Below are experts of layer 6 (counted from 0) of a mixture-of-experts language model. Rows are named router (the router's row for the expert), up (a neuron's input weights, with its number), down (a neuron's output weights, with its number) and show model dimensions 0-47. Each number is 200 + 20 x the weight over its row's rms, rounded and kept within 0 to 999.
After each expert's rows: a language model's description of what the expert responds to. This comes from a sample of Wikipedia text that the model never trained on.

# expert 14
router,180,219,205,190,196,229,199,219,203,204,174,191,163,186,180,192,191,230,174,177,211,220,180,173,155,221,202,243,159,201,209,171,193,222,208,204,172,179,196,183,217,214,192,203,222,222,215,178
up0,178,229,189,189,211,172,205,230,203,176,200,201,183,190,165,222,188,211,191,235,184,178,195,186,181,211,183,179,196,183,182,218,214,211,216,189,208,221,228,198,190,182,178,236,199,203,220,197
down0,201,204,196,198,193,208,227,168,188,198,206,190,168,156,194,219,167,226,186,185,212,210,189,188,201,262,200,173,210,201,194,217,181,176,200,189,167,188,191,213,211,182,218,189,227,209,205,185
up1,190,229,184,191,195,203,246,198,198,174,201,212,179,213,241,224,217,180,213,187,191,186,217,181,213,153,180,197,176,209,197,144,207,225,180,204,183,202,186,155,210,247,241,211,190,184,186,195
down1,208,175,193,161,207,180,196,173,205,198,191,236,210,208,174,200,221,149,177,183,217,210,218,187,203,241,175,161,153,200,233,164,221,167,174,194,211,206,171,218,220,200,186,193,189,200,214,222
up2,200,186,231,202,185,180,231,184,166,192,194,220,192,210,211,198,195,219,182,220,192,145,239,199,189,233,182,192,178,196,223,198,246,198,204,213,205,216,185,219,191,227,220,204,173,209,181,238
down2,169,210,176,196,179,209,199,239,239,176,206,193,190,243,215,180,186,201,234,179,223,208,213,206,201,196,189,189,159,196,204,167,188,213,195,237,205,199,196,191,220,189,198,211,188,203,182,202
up3,198,186,210,230,208,201,198,171,196,204,221,164,222,193,213,218,182,191,185,194,183,190,192,216,184,226,233,177,153,177,207,191,160,214,197,201,232,193,229,158,235,187,192,190,224,182,225,180
down3,164,193,197,240,189,212,192,201,186,219,205,221,161,194,197,194,177,191,209,217,202,201,233,182,196,154,198,216,178,206,189,170,167,196,219,212,205,228,230,213,227,220,186,221,215,215,201,190
up4,195,221,164,172,218,185,222,164,179,211,199,221,185,187,188,206,167,223,213,185,162,211,208,210,218,237,254,160,195,193,179,229,252,189,190,201,226,180,205,241,185,204,197,202,216,162,203,213
down4,219,219,170,246,200,181,197,162,191,189,217,182,194,199,184,199,203,218,213,201,206,158,224,211,220,181,189,249,172,231,213,201,236,176,216,187,177,214,218,169,208,201,173,176,197,188,208,166
Common English first names (John, William, David) and final pieces of foreign personal names, e.g. Japanese "Kob|ay|ashi", "Yamam|oto", "Marc|ello".

# expert 11
router,171,205,178,203,182,226,204,213,218,224,201,196,200,198,260,212,178,224,170,193,190,175,207,203,164,166,226,208,205,180,197,226,172,183,189,193,218,171,220,210,203,236,217,185,224,218,207,226
up0,194,205,195,195,185,204,209,224,189,214,196,218,193,209,197,211,206,180,195,168,165,175,208,164,188,228,190,202,220,189,204,222,203,194,196,174,211,222,211,207,178,216,182,249,204,215,195,208
down0,211,181,229,196,190,222,195,209,191,205,189,181,194,200,191,170,206,178,198,221,205,167,232,211,174,174,154,224,211,236,205,191,193,226,260,205,201,221,202,195,233,180,200,205,243,188,175,176
up1,185,202,211,173,216,221,241,209,189,208,245,169,217,213,210,213,212,230,200,200,165,193,210,199,173,183,174,199,193,172,176,189,201,188,200,211,242,211,171,210,229,191,198,195,198,183,209,206
down1,220,220,171,211,185,191,219,175,187,189,173,179,203,196,199,182,183,187,184,209,229,247,223,220,180,166,189,231,208,213,196,202,163,210,191,222,186,231,205,218,209,214,183,222,200,184,185,211
up2,218,222,249,223,172,183,211,188,189,212,222,212,194,167,197,220,232,224,189,195,176,214,236,194,195,193,206,199,187,198,212,207,226,191,192,209,194,239,191,230,198,220,223,225,199,180,183,208
down2,185,215,203,185,221,205,216,213,219,190,207,203,195,208,215,181,209,193,204,206,220,256,235,206,172,196,164,174,165,212,231,198,197,184,197,188,206,225,208,191,162,209,227,193,173,190,195,192
up3,184,170,190,216,179,205,181,185,208,203,166,194,185,191,208,193,203,166,193,173,154,173,206,223,195,227,179,195,227,193,166,203,159,198,178,178,192,192,183,206,190,184,196,245,180,188,200,212
down3,196,204,168,188,189,194,168,204,220,195,219,169,189,200,164,182,210,178,203,207,218,193,221,207,197,238,187,182,183,210,214,203,204,183,203,176,194,205,204,204,216,246,203,184,198,213,172,216
up4,196,231,165,211,232,189,178,206,200,216,220,230,169,235,226,240,210,207,171,172,216,216,225,193,230,207,176,217,177,165,182,186,226,220,194,211,212,194,241,186,197,188,193,254,242,196,184,199
down4,212,230,172,237,175,170,198,218,206,210,188,167,192,213,200,188,204,178,225,205,218,181,220,241,205,207,148,183,191,219,199,190,196,190,198,180,217,193,195,198,202,232,206,222,209,181,244,192
Middle and ending pieces of longer lowercase words, such as exp-ect-ations, cor-rupt, dep-ict-ing, suffixes like -ical, -ment, -ing.

# expert 7
router,245,176,198,220,219,200,194,225,172,180,172,161,216,173,203,235,217,213,199,188,210,199,190,219,223,182,178,183,209,213,179,183,175,208,195,216,214,186,182,166,204,190,202,227,200,198,197,160
up0,191,235,183,189,218,209,195,160,209,198,230,184,211,168,192,218,168,201,217,229,167,210,195,193,165,190,194,203,186,193,182,215,183,174,211,226,198,211,214,190,173,232,240,186,199,209,208,141
down0,253,220,188,199,220,226,162,222,223,222,182,171,217,195,198,210,199,217,195,182,188,221,175,226,197,222,243,189,205,215,230,247,195,191,205,192,225,228,192,225,212,164,198,184,209,202,182,185
up1,182,182,217,206,217,237,218,221,163,188,205,203,188,233,240,199,204,198,207,208,177,141,217,189,196,177,205,182,197,197,201,171,189,214,209,199,241,192,202,192,155,199,195,218,186,197,156,198
down1,188,240,208,201,181,213,192,183,249,215,197,193,219,211,200,220,191,191,186,161,219,193,195,184,180,179,179,204,215,200,222,197,197,158,198,180,197,180,166,218,190,165,208,167,184,167,215,197
up2,209,230,249,227,187,164,191,175,197,173,187,176,191,221,213,210,191,190,179,204,207,203,186,232,242,226,232,210,200,220,215,200,174,206,191,172,225,213,176,204,170,240,197,213,202,195,211,200
down2,196,158,208,257,165,207,208,169,183,208,219,216,200,217,187,206,219,182,175,181,189,184,221,163,177,209,208,201,199,194,204,190,194,198,218,188,179,197,214,213,211,201,204,199,221,201,218,197
up3,204,198,213,199,169,212,218,219,213,214,205,210,226,173,198,240,230,207,237,183,175,206,220,208,188,175,184,222,173,212,172,173,234,177,194,229,187,223,190,211,195,229,183,181,195,240,191,223
down3,241,143,192,160,175,178,201,195,215,213,209,180,196,200,247,159,213,194,209,189,204,215,166,229,212,196,188,197,188,202,185,219,177,185,192,205,231,202,202,195,192,189,199,202,202,197,215,209
up4,218,193,262,189,214,213,249,207,199,190,197,226,192,208,232,191,213,225,231,185,218,237,173,184,209,181,232,165,192,177,209,235,231,209,178,168,223,203,194,211,219,238,240,208,161,195,185,210
down4,207,195,190,157,202,207,228,169,161,219,195,207,202,191,193,188,213,220,187,201,203,165,182,210,222,200,189,170,195,176,202,234,181,208,234,172,245,218,185,194,205,226,187,212,240,196,164,224
Later pieces of capitalized names and uppercase codes in sports tables and lists, such as Y-ale, W-TA, BRA, Native, National.

# expert 15
router,186,174,192,216,181,187,195,186,211,212,175,218,193,176,187,186,233,186,214,227,187,206,230,231,245,207,235,179,154,184,219,172,205,164,209,171,188,183,193,221,204,207,230,197,206,236,249,178
up0,203,221,213,186,193,270,206,190,196,215,219,181,182,204,244,204,211,178,217,201,211,181,199,171,201,185,174,235,175,205,181,240,177,211,194,182,209,208,193,204,160,214,205,204,208,210,195,191
down0,199,213,197,227,201,209,180,177,204,186,201,187,221,193,237,224,209,236,215,196,191,245,204,230,182,192,172,202,183,194,195,182,185,197,175,235,229,188,201,210,202,209,203,172,196,213,197,204
up1,220,203,204,177,200,229,195,195,218,214,182,188,207,185,216,196,214,195,220,199,198,200,213,231,188,231,180,223,199,206,226,198,174,211,214,233,185,201,184,204,200,190,166,251,222,231,193,211
down1,204,180,191,167,187,203,138,192,220,243,198,206,200,208,186,203,207,177,196,210,211,211,226,180,175,160,200,200,218,197,188,204,192,191,155,199,209,165,196,187,184,217,207,224,201,202,202,183
up2,217,174,179,224,210,188,193,218,181,208,203,182,168,194,229,191,259,214,160,200,200,200,179,195,210,225,182,181,213,206,202,166,206,194,210,209,170,238,239,194,218,203,227,198,180,222,209,204
down2,213,213,226,226,174,191,208,181,192,184,187,187,194,223,195,195,197,150,218,183,215,217,200,156,190,203,191,212,198,227,237,211,199,208,221,200,192,197,239,176,171,194,214,172,191,230,187,200
up3,196,188,225,231,202,178,205,225,200,231,224,146,229,192,184,209,213,197,175,191,157,207,191,216,206,185,234,210,208,214,207,208,222,212,191,230,238,213,208,219,220,191,206,194,208,200,241,209
down3,166,206,204,191,171,183,220,171,217,202,228,205,193,232,197,195,203,204,205,210,169,182,182,234,188,188,216,206,218,194,168,188,201,194,191,161,225,245,200,223,211,197,193,202,193,190,166,202
up4,171,207,200,197,219,162,195,201,172,247,191,172,158,200,224,224,217,222,195,172,186,229,209,172,224,166,206,174,175,187,218,216,196,214,194,215,229,187,183,232,188,218,245,191,172,157,204,170
down4,190,221,194,238,231,212,188,198,198,204,203,153,217,236,197,186,182,210,208,179,183,207,164,227,213,201,200,224,223,226,206,234,213,203,201,158,214,204,202,195,203,182,172,186,166,158,226,211
Short second pieces of words, mostly consonant clusters like st, th, ch, nd, as in E-st-ablished, A-st-ronautic, Co-ch-abamba.

# expert 3
router,204,206,211,178,217,187,198,194,243,218,209,195,203,236,193,202,215,231,193,156,168,211,188,174,182,227,184,194,219,197,200,182,219,201,207,207,225,174,191,214,198,197,215,190,202,209,159,186
up0,173,233,219,217,191,179,218,187,189,197,167,223,219,200,198,206,200,189,208,176,174,226,210,184,195,205,192,158,197,194,184,200,210,202,203,178,172,164,225,174,192,235,205,202,167,189,205,202
down0,169,210,196,209,230,189,186,192,173,214,215,179,175,206,183,175,203,196,206,213,204,201,228,196,212,215,224,227,195,167,173,194,192,193,219,149,196,155,180,210,215,244,167,198,181,222,176,202
up1,204,217,217,173,172,238,192,205,206,181,203,204,200,190,162,213,168,173,202,207,206,213,198,194,230,215,191,198,191,171,165,188,184,212,189,218,209,189,202,212,213,251,197,234,246,188,200,149
down1,175,213,197,211,222,196,168,228,213,220,220,216,176,211,179,204,162,206,213,190,211,223,210,204,207,217,202,171,183,201,195,182,215,190,215,224,199,211,195,211,212,194,208,179,193,190,196,185
up2,178,230,202,216,211,213,187,221,185,205,191,180,192,193,211,195,220,215,234,212,194,209,201,192,197,195,189,199,211,171,200,174,221,178,195,214,229,220,200,225,193,238,222,216,215,170,214,162
down2,195,217,194,182,165,201,196,161,195,207,211,193,243,171,194,228,195,200,195,205,187,228,175,211,202,198,218,208,196,187,226,205,180,192,202,222,170,223,241,206,215,193,202,193,221,188,166,175
up3,215,192,227,174,212,169,238,197,183,198,190,216,198,190,185,213,169,183,240,201,222,183,194,193,177,216,209,189,213,152,176,203,230,185,226,206,228,193,214,206,196,207,207,215,180,201,193,218
down3,196,184,204,196,205,174,207,182,238,188,235,201,222,195,214,195,184,171,207,211,199,223,239,184,191,225,176,167,190,205,201,192,197,216,188,182,200,205,200,199,192,197,195,184,215,178,207,203
up4,198,149,180,205,236,218,210,159,192,240,180,185,209,222,226,195,222,216,229,214,136,192,190,224,218,157,163,184,195,181,196,192,194,207,186,205,177,213,214,207,189,193,211,208,218,197,254,224
down4,212,175,236,211,215,180,205,213,167,186,211,185,217,214,191,218,233,220,198,213,175,191,214,200,181,215,192,188,195,205,197,239,183,197,229,199,214,206,214,215,213,205,212,214,189,210,191,186
Final pieces or whole common nouns closing a noun phrase after the/of the, like industry, districts, participants, manufacturers, points, it.

# expert 4
router,206,269,194,193,182,195,192,170,205,207,205,232,166,191,204,194,189,170,210,216,184,209,225,198,215,194,191,180,204,188,215,218,228,184,215,203,188,234,214,224,207,186,154,190,178,186,223,175
up0,166,203,212,189,223,217,225,212,196,180,197,218,187,196,197,221,199,223,204,201,154,166,225,228,187,215,222,213,198,165,151,215,166,210,212,224,200,151,215,188,183,233,189,202,211,196,213,201
down0,218,191,172,204,199,175,166,246,218,227,174,206,197,171,163,194,204,202,215,218,197,226,211,175,204,195,198,220,231,189,206,217,178,208,200,164,228,196,206,197,213,197,227,184,208,192,212,221
up1,204,216,182,151,165,208,184,189,182,169,222,199,211,208,214,222,211,198,188,172,188,205,186,192,223,200,199,240,224,146,161,199,209,199,194,236,193,182,199,169,174,202,237,227,252,192,222,189
down1,199,199,177,178,177,186,231,220,192,209,201,209,227,169,209,257,223,209,214,215,206,185,197,223,213,210,186,228,191,211,199,222,187,214,214,184,209,200,198,224,202,215,161,205,194,205,203,210
up2,174,212,183,217,202,210,213,203,224,214,211,161,175,208,207,224,237,192,210,164,167,174,165,205,181,200,214,204,239,223,189,213,230,217,176,204,198,189,177,190,215,165,193,199,220,206,201,210
down2,180,195,226,200,207,223,222,214,193,200,217,158,206,208,172,185,176,186,174,219,219,169,184,191,226,174,206,222,249,199,210,223,169,207,184,181,213,185,238,170,181,153,221,186,212,233,215,236
up3,190,187,209,194,231,229,207,179,228,152,180,216,203,229,178,204,196,233,205,171,178,184,189,203,227,210,213,190,199,202,208,187,174,181,170,232,220,181,211,235,179,202,196,216,183,209,195,214
down3,223,175,191,194,214,179,210,216,195,190,183,213,193,213,211,205,190,205,224,208,225,210,180,202,188,216,188,208,166,196,173,251,203,214,181,228,190,181,186,237,197,208,220,213,233,219,166,236
up4,179,202,190,219,187,184,221,201,224,237,212,202,190,165,189,233,215,186,256,223,182,197,221,225,180,184,239,171,158,184,218,203,195,182,185,164,192,195,197,169,222,191,206,203,176,186,189,215
down4,201,192,199,193,191,205,191,189,180,151,206,177,206,208,204,223,174,201,209,176,197,191,197,204,173,157,233,201,176,183,198,201,181,201,174,185,214,227,163,229,198,212,212,187,171,200,178,205
Prepositions and articles in running prose such as "of the", "in", "to", "by", "from", often after verbs or nouns like "areas of".